config.toml
router_z_loss = 0.001
n_head = 3
rope_base = 80400.0
tie_embeddings = true
init_std_o = 0.00882
lr = 0.00685
lr_mult_o = 0.694
batch_tokens = [65536, 131072, 196608]
seq_len = 256
Below are experts of layer 13 (counted from 0) of a mixture-of-experts language model. Rows are named router (the router's row for the expert) and show model dimensions 0-95. Each number is 500 + 40 x the weight over its row's rms, rounded and kept within 0 to 999. Numbers have three digits each.
After each expert's rows: a language model's description of what the expert responds to. This comes from a sample of Wikipedia text that the model never trained on.

# expert 59
router:508489493535552525421447395587545520509495466498536556523507517512434502520552465445512507508502555497499527521514531418476523480499549420513485458603454461470485518449578569554437501486507504497515431482467471516504558516518489545484460530437476482462480556559471473522498537472458455463
It responds to: Byte pieces of non-Latin or accented characters in Thai, Cyrillic, Greek, Chinese, Arabic, Azerbaijani and IPA text, plus coordinate symbols.

# expert 43
router:600514590548519528476464514558513492532462469451556518497514532528483475520604489459490523518499523430581590511503500450513503498454511442494468528505548468501476507461534518476476511542534499502564477474498455510550487519565469470467482505418510498532456535527489453553507374530454484434
It responds to: Year pieces after in, like in 2019 or 19-57, and nouns in fixed phrases such as in terms of, in addition, in favor, in reality.

# expert 38
router:530450512533492528490504467617518512495480496475583519512499575532449504481536481450510411558480510486514518566506504479501534498449500440514513466517476470439445557502529520563465497478533526486556449504501445593523559599626451479462490519485488516472507544541458497514524501504491498438
It responds to: Commas, mostly after nouns that end a phrase, plus other mid-sentence punctuation such as ), ; and colons, before and, which, but.

# expert 60
router:544518532587479559482504423554504549497495484440536544479494538492445551482609479512474431536489548498530523632522500466449516476491561455544541502507507478495470568518538521517481489544522553487540493502411456517510551522561435512490458524440531519466485529540515512522503492581514496470
It responds to: Punctuation inside numbers and times, such as 63:02, 10.7, 4,000, ISBN hyphens, and $, °, ±.

# expert 0
router:537506551498496534510508434576512496494486481417532515519520520518464528476579465453473455531471577446555526530536496472476589454511527459508448475546485413497501605475565591486472529530547542440554463484438487510508533548509398493477486514437487505536481512507470489549492475519499489488
It responds to: Symbols and punctuation in tables and formulas, starting numbers or values, such as $, +, −, ^{, (, ., and table cells.

# expert 40
router:536423526540580489467511481524551535485482501502500491489468545562454513488491475468474474599466526546520534502495553398516520508484497465514523537515521486424461493399503527595504506541536563507542489476459478528584538537539473588443491546460492454491465523553504456515535435507500464454
It responds to: Endings of place names, as in Dav-ao, Fukuok-a, Angeles, Carolina, -ville, plus list dashes opening infobox fields like State: or Country:.

# expert 39
router:524536538560527523473474478549510488576508465439506496507443549560478570529560482478478478514447496469568524539480573449487534434469557447494523551532511458475506486475544507502481576539525513483529500472463445512628484516495461597491491555434488464440533546516467482516532430504489482471
It responds to: Ordinal, cardinal and ranking adjectives after the or a, often in sports drafts and seasons: first, second, three, final, opening.

# expert 37
router:501452523526517557476501462515528517474475484468491557501435551592506531484532497485474502582493502519494560522569538416514527465495483500548525545545515460428492539447530532536470537559579543473541516502467469509602496527556431555506476555423461510481460551565475499509479436530447510481
It responds to: Place and nationality words in proper names, such as United States, British Empire, Northern Ireland, World, and country endings like Argent-ina, Turk-ey.

# expert 2
router:567486470520493524462483394527536516499441521491489508566505552509441489535517469498419469549409586510583532515552533488488552516508540468545476573516445488465471543473498545503446531510527552455552506372484477512563503524532522507476464495490522500522532495536450458542506502499446510448
It responds to: Inner consonant-vowel pieces of place and personal names, often with v or doubled letters, such as Vald-iv-ia, Dall-av-illa, Arm-ag-h.

# expert 57
router:520499506497513523479464454538501548528445443425493536540515595579438548491578477431500450550492537461515491496522526471523510500492500497563491511517530486524471570473497527528493559524573515478478519487486426587511494573521474524440407514513469548498455542499494489605536481512449435500
It responds to: Plural suffixes and plural nouns for groups of people or things, such as -s, -ies, -ions, teams, people, members, they.

# expert 30
router:503471528522517480464458491497545513535464488455518550531497470560450543507552485430493418526433530461546580497499558486477520477450575515520507556537469433483442493483507532552463555486510549377532561485484499568501518533560457579437474471470475498512498513513514465540540497486413478511
It responds to: Pieces inside common English words and stems before suffixes, such as territ-or-ial, harm-on-ica, ident, class, investig.

# expert 58
router:527457528545503528436465473517538500511524497474514531510446531535452558466488474470445437505468499502548536520517558470471503497502495474577577494551452450464470554474535517565496502547557525481513537494474492512592529521516390531495436608449472493417467494542420462494485454503490502444
It responds to: Nationality adjectives and their endings in short biographies, as in Brit-ish politician, Austral-ian, Japanese astronomer, plus common articles like the, a.

# expert 54
router:526409524584494552437502517548533557564402518511527504552453525511488513433496481474457485560468556488487496546518532461453539474439470490530462533493498480436534542476537507527493569530522562468529488508434422521493526519550496571463513493435527514455483485521448463524502450517442516418
It responds to: Short fragments inside names and words, often m or i after s or h, such as Cos-m-os, Aeros-m-ith, Ras-m-ussen.

# expert 63
router:532483492556526559477515461493511495510497450476572513557484518531473500464545468477478409504401483468534541550551502437476541490448526443506549520522438473502491501471563533543486536532552583479515512500446416551509588606549501526453460546468555482470487523539470488511508466530468458510
It responds to: Pipes, colons, semicolons and dashes dividing fields in tables, infoboxes and route lists, like "Daggers; Genre" or "Düsseldorf – Essen".

# expert 7
router:522504509555559528492477503533501527560527459466526518621495533489487584508545491474414441523487539469566563514539588468467518517435538465518500488546530480493482515392530551553469529495513519484526493390503483535469517531523481538476498472479507477534522574539507477552481479528425457478
It responds to: Middle or stem pieces of verbs split into subwords, usually followed by -ed or -ing, such as disapp-oint, adj-ust, dec-lin-ed, compet, particip.

# expert 25
router:513476542514486531483492473485575549511525470438524525515449578514441526476552481469493494551507577550504492520513529423551518478488512439516482567512458488506486517495529530510496533487552554458511472459443497590517530577507485473428417499446519546551484499512471459577517505498418400439
It responds to: Word-final s-type pieces in names, places and plurals, such as Gre-ens-boro, Wed-nes-day, Roll-s, Mot-ors-ports, Ar-ms.

# expert 3
router:573501586585500569473436516495567499526509513464538520530496491510483524494520477436435469510448541484589555535513506477490502480478483490577529484542480412408491614483521517503491517511469526476540515441491431519515551501529461536487487502490491525482537522570517459508501515446421451447
It responds to: Mid-word pieces after a short stem, such as p-il in pilots and pilgrims, plus bare spaces before numbers in tables.

# expert 56
router:496526563566506518503533483517561517494490463480511519546443552494473520454586458467440410504470531477531497559531539451452542489467542485499514493595521482430485548466537544518445501507624517496507450488511498536465546564518473492478489482481523461473474555541405469556551465521458502463
It responds to: Periods ending sentences, often followed by paragraph breaks, including ). and ." combinations, such as after a date, place or name.

# expert 61
router:494456529507492548448486460534521509523486500431554532531460549574445531489541432507465435514422550546522482492565547490469502464490466464539545510547495474468482489434509536490501482527545540383568492468506500516521538520549475536417470541443522475473496536555471402563524496465482449483
It responds to: Final pieces of surnames and taxonomic author names, such as Ragon-ot, Alphérak-y, New-man, Wilson, Jones, -ski, -mann.

# expert 51
router:545458528608527501444456449523532561511497483488578526497477564495454528478509458490427477521415518515555544560507535460443545489500530448529508510513453436474497530519487521513482597497533492488541476510444490488520526567506443604453454598462497488450490539499446498514524482502497469481
It responds to: The, a, his and similar determiners right after prepositions like of, in, at, as in "of the third qualifying round".

# expert 9
router:526460501555523539512460446499602524512477478462559519541477567522499529446518467473455493538476510555567526515535516414473495475479507460494546533526500493422453504369521565534429549562527534497528482493470514517555540558526478566481501529492517438440454493521483472491521438527505441478
It responds to: Line-initial dashes and pipes opening infobox or list items, like "- Order:", plus capitalized name words such as International, National, Historic.

# expert 15
router:572465581583517515480468424512515525507495494486576463483499526527462610507499465460424463529431508508564516549548514434442554477510533465510522528530474487473516567500499483492479517482548488492547485503450475499514545575529472599475450579467496493440485522517446501547534502503494434476
It responds to: Possessives and articles after prepositions or verbs in biographies, such as "of his death", "appealed his conviction", "Einarr's death".

# expert 52
router:538436525570558541472454487524520517562523461486548524503469510454459495496529507476463476576456541537542537527517564467492502383492525504550542528490469407482518551479535482495482499499509485392544458446496493593570499514564508504490541517471473473454502519525446464505572508457498436468
It responds to: Word-internal l, r and vowel-plus-r/l fragments in foreign, especially Central European names, as in Pö-l-tl, vö-l-va, van V-l-iet, El-endil.

# expert 17
router:501545517493532525493464454534522625535502459489520571523515569597474482451571478432480499526494517441510503515536488434519509502444520483539499571525507489447465545463544538512439554576519542447564515500484479531558516564532466478461486527447510458460563566529495490566512477492487473484
It responds to: Head nouns naming institutions and places, often after the or a proper name, like University, School, town, Municipality, Stadium, Church.

# expert 24
router:520438512515560584444491476483536506566529504505504526541533506562439510488543459514456401531417559498519508491550486430520494440478513470560528521553513477476474511510534516530439524507514562455535494505447453541549522520595457515460482563448463486480493534529454460584526477492465433471
It responds to: Word pieces in Indian and other Asian names and places, such as Subh-ash, Sudh-ir, Koth-ari, and tokens like Hong, Raj, India.

# expert 18
router:551463489553521519497440502506488495547487412436521469525457532594476571525550473502443453504522519484561504505514587467492532471448494439508553512551491459459498571471531543534469516485569514483566496413427487572506540559500459566477471520504476528516472530570495482530519444514459468500
It responds to: Verb endings and whole verbs in narrative, such as -ed, -ing, used, made, began, opened, grabbed.

# expert 5
router:553509592506519594447492449567545523499512466487531547499469514502490524492535462476495477510496562478570576506554536448484498521444528443503493565555539407484486544486518555521431518533538488465552456483511499529548502589548484521481442499497466494481480525539492420532593467489470477459
It responds to: First piece of years and numbers after a space, dash or parenthesis, mostly century digits like 19, 20, 15, plus table figures and scores.

# expert 44
router:541511533534514587440473426526528532536513426447573522545469518501497524486559503487490469482410529535529557522529572497484485464498542505503489515551513492436536502463557503460506518563602587503524526466439497533563521529564468493513458517520533521451468507539452486529571456453444467503
It responds to: Individual digits inside numbers in tables, scores, measurements and dates, plus ordinal suffixes like th and st, such as 21-st, 27.3.

# expert 33
router:510513495570534533425479447568514511517469413489563512538472575483494503460544461451468437516455501489487521543533536406462520481482508466503540494508467503474515534480553540586496557513525561467519492462483436566476541563553444561477489558482482490486516539511511526510509468566462393493
It responds to: Pipe separators between cells in sports records, election and music tables, like "| W | D | L", plus semicolons and auxiliary verbs.

# expert 10
router:501478578560545513443488498578557539549473432485539536524475563566463518506548478476442503493501566464516511521565499446477580465472480479560493489548556505491446509513566526498469560504592519483546510442472480539553508574526441540458472489481495518446466539570501504520572466495510507476
It responds to: Final digit pairs of years after 19/20/17, plus closing parentheses and quotes in dates and ranges, such as 20-08, 19-65, ").

# expert 28
router:511510546533509517495502510495582501559502452452527530517493532536463545472502477451474493548472522536531535542513527437479532414492574518488576551516532484497469545429547571572480564577537559504551437512488476509503520497557492512401515512430541438467452499493503410505493437522511499492
It responds to: Line breaks and list dashes at line starts, plus word-initial prefixes such as re, con, pre, sub, inter (interchange) and Ex (Express).

# expert 53
router:524431525551510554461535456524524498514492458466541480509441481572501570468541476457453417532471533454531515593556499442516534458507549489533478559560449470454508527502505553592479504550566507490600487477449507490548538545558516511486490534463531542466496518501483493543491495506500407481
It responds to: Prepositions following a noun or participle inside noun phrases, above all of and in, also between, during, e.g. Coach of the Year.

# expert 22
router:530441485578519536439518443524559502493469499483548500551466511560492495469575480481476432512493486501536497520561500496501594452492522454525559506508479474504494541454557555534439469563559503459519526505486434519508558576493465522458452602504460492477460587531424504520482497488476457441
It responds to: Table pipe separators, colons and semicolons in infobox fields, and three-letter country codes before athlete names in sports results, such as USA, FRA, ENG.

# expert 47
router:514501502522511511474457424507530515529471424432543498561395508539488492550535521428391462520468509439518499499529497491470550450473484502535480560495561480519476527504598529526452569510516499485516473454473472548536565566523460524469489555443540462461460544522498462542521446539510444499
It responds to: Label words in infoboxes, table headers and section titles, like Date, Total, Genus, Preceded, Screenplay by, Buried, Position, Qualification.

# expert 16
router:627499513514603500456474469569512540519441477481531509534467521496469508487507468489489478512484553529519542535568568490431567477450537510559534535533463468452506539467554533520458488540542487472531471440539519528487512534503477506455451533502520520536458525522399443532526457496486494394
It responds to: Capital letters and opening pieces of Spanish, Portuguese and Latin American names and places, as in San J-ose, Mu-ñ-oz, Flor, Argent.

# expert 27
router:481502521527567507477428450523536595531488503475506515484506505582495562522598497406476488501483514421554506510498559477498537407476518506504539519523534455466461499475556530488439498541571550430534512489499492524568552498502446488455456529477459498460523588522443506552512499479492450472
It responds to: Nouns naming family or official roles after the, a or his, such as daughter, son, member, President, editor, author.

# expert 11
router:491453541511503588439511456513518477550514450491619502524454541563433499455526435440501421521519533471531501584515548436522514466457510499556498541538471475488481515513524594584458524510494547487601452473470459477502489522552507516452483513497539523458482507504481510545528441530496478512
It responds to: Prepositions and copulas right after a clause's subject or verb, mostly in, was, is, during, on, often before dates, e.g. released in January.

# expert 29
router:514503533518535527479428500529489530572469436417519533533498531546478525460584493446506485548498517430513499481508518472466508501424485477568482531521528484480475513457509517536435553497563562444528507452455468579588535555520477519445446498465518461503509578540499500564527406479511447491
It responds to: Suffixes ending abstract or plural nouns, like ation, ization, ions, ing, ity, ment, in expository text, e.g. standardization, hyperpolarization, development.

# expert 8
router:485526536509519548465462492496500544545473441400521539571495543583464509481576481464496488505462534422527553565548483494474521497461492479537511495548501491437464571484527524496440606548525511474555542475468482526544538523513445514443492496404528446466511534537521505577557515512484497475
It responds to: Singular common nouns right after the, a or a possessive, naming systems, works and institutions, such as film, engine, program, law.

# expert 32
router:534494539525530526454512492557524548465473490504548548576479511528487519462493503428443495520406552471538558496538506514414550489482531500530537465555475497426485536499546470519500557552515515484540477476474422527466572510542495526432443480450475567496524519585516478492559490509394496450
It responds to: Single capital letters or short capitalised pieces that begin names or sentence-initial words, such as J in Jocelyn, G in Given, Ma, Tim.

# expert 36
router:534436512528516511487459461575518504514539429464584513499448555530421539493553457457496397526486497439519503546524507479456527490466513489507550484519509470470447588499508555524492495505520514468560450432480481576502532552605436478459487502486533542513487551552430514506534474490467478459
It responds to: Commas and conjunctions linking clauses in prose, such as and, but, when, while, although, that, as.

# expert 13
router:511462528517563534480420514596540549523422450485547467517456568559454502462562440480442433527488529522520481511539513435447521488436510461580526503538444503478476523434529540534488512510524497444541469498520486501527523514511488551425434563477528465505488549533494431558520479476522467463
It responds to: Final letters of Spanish, Italian, Latin and Slavic names and words, such as Histor-ia, Niccol-ò, -ić, -ski, and genus endings like -idae.

# expert 12
router:520474566572507553451490505516570603571512510450582521569506557494489541455505494512465472542470578542538491508501580502527515472502517469528472516512456450484464511486494530514502498542496571482534538478509488554502524550549470584454439520443499558477496522542494473550553460525418488434
It responds to: Word pieces inside European personal names, mostly after a capital initial, such as W-en-inger, D-yl-an, Ke-en-an, T-un-ks.

# expert 62
router:606438544503543512455516464482540500518440513513498495504496529498463458533508518473469465587471518480527573487505549437457513481449516490509526573568502478486460531487526518540451502526528528439519513457447519555558579568511450547418427521477567579517495519513443478537520532521464463452
It responds to: Inner syllables of foreign, often Spanish or Italian, names and places, frequently with z, such as Sal-az-ar, Ari-z-ona, U-g-anda.

# expert 4
router:493535541540554566461452475523545514591482473401536479546498504589480559499534487441476525508469527422540530527534534489454534495431506437526508505512509467493425510419518546538452521519519517465515537519494454552568491529502449481498464551433577490453505500520522480590508461507495466473
It responds to: Nouns for media and creative work, often after a determiner or in biographies, such as film (director), album, song, music, book.

# expert 45
router:528514521541525510448487461521563513494475513411509550568480532580459511533603525449510445505475502469517526521515520489477530433472604506538567553534504462459443519444541541516458544558529491452552509511500516516568489536499515537450474575460483464484536540525461522588533469496480467460
It responds to: Nouns and name pieces for leagues, cups, teams and titles in sports text, such as League One, Cup, Championship, Division.

# expert 42
router:508458552575520553469458459550528494503467467477542566544468542596474508507547467489506454540500569452512496539508529445465541466506509387511487471589523507447511532456573534526504513523566535461512448490481468503541579549543468474422480485472533463466502582530508495537545485492499465483
It responds to: Closing marks ending a phrase, in LaTeX, citations and tables, such as ), }, ], closing quotes, °E, sentence periods.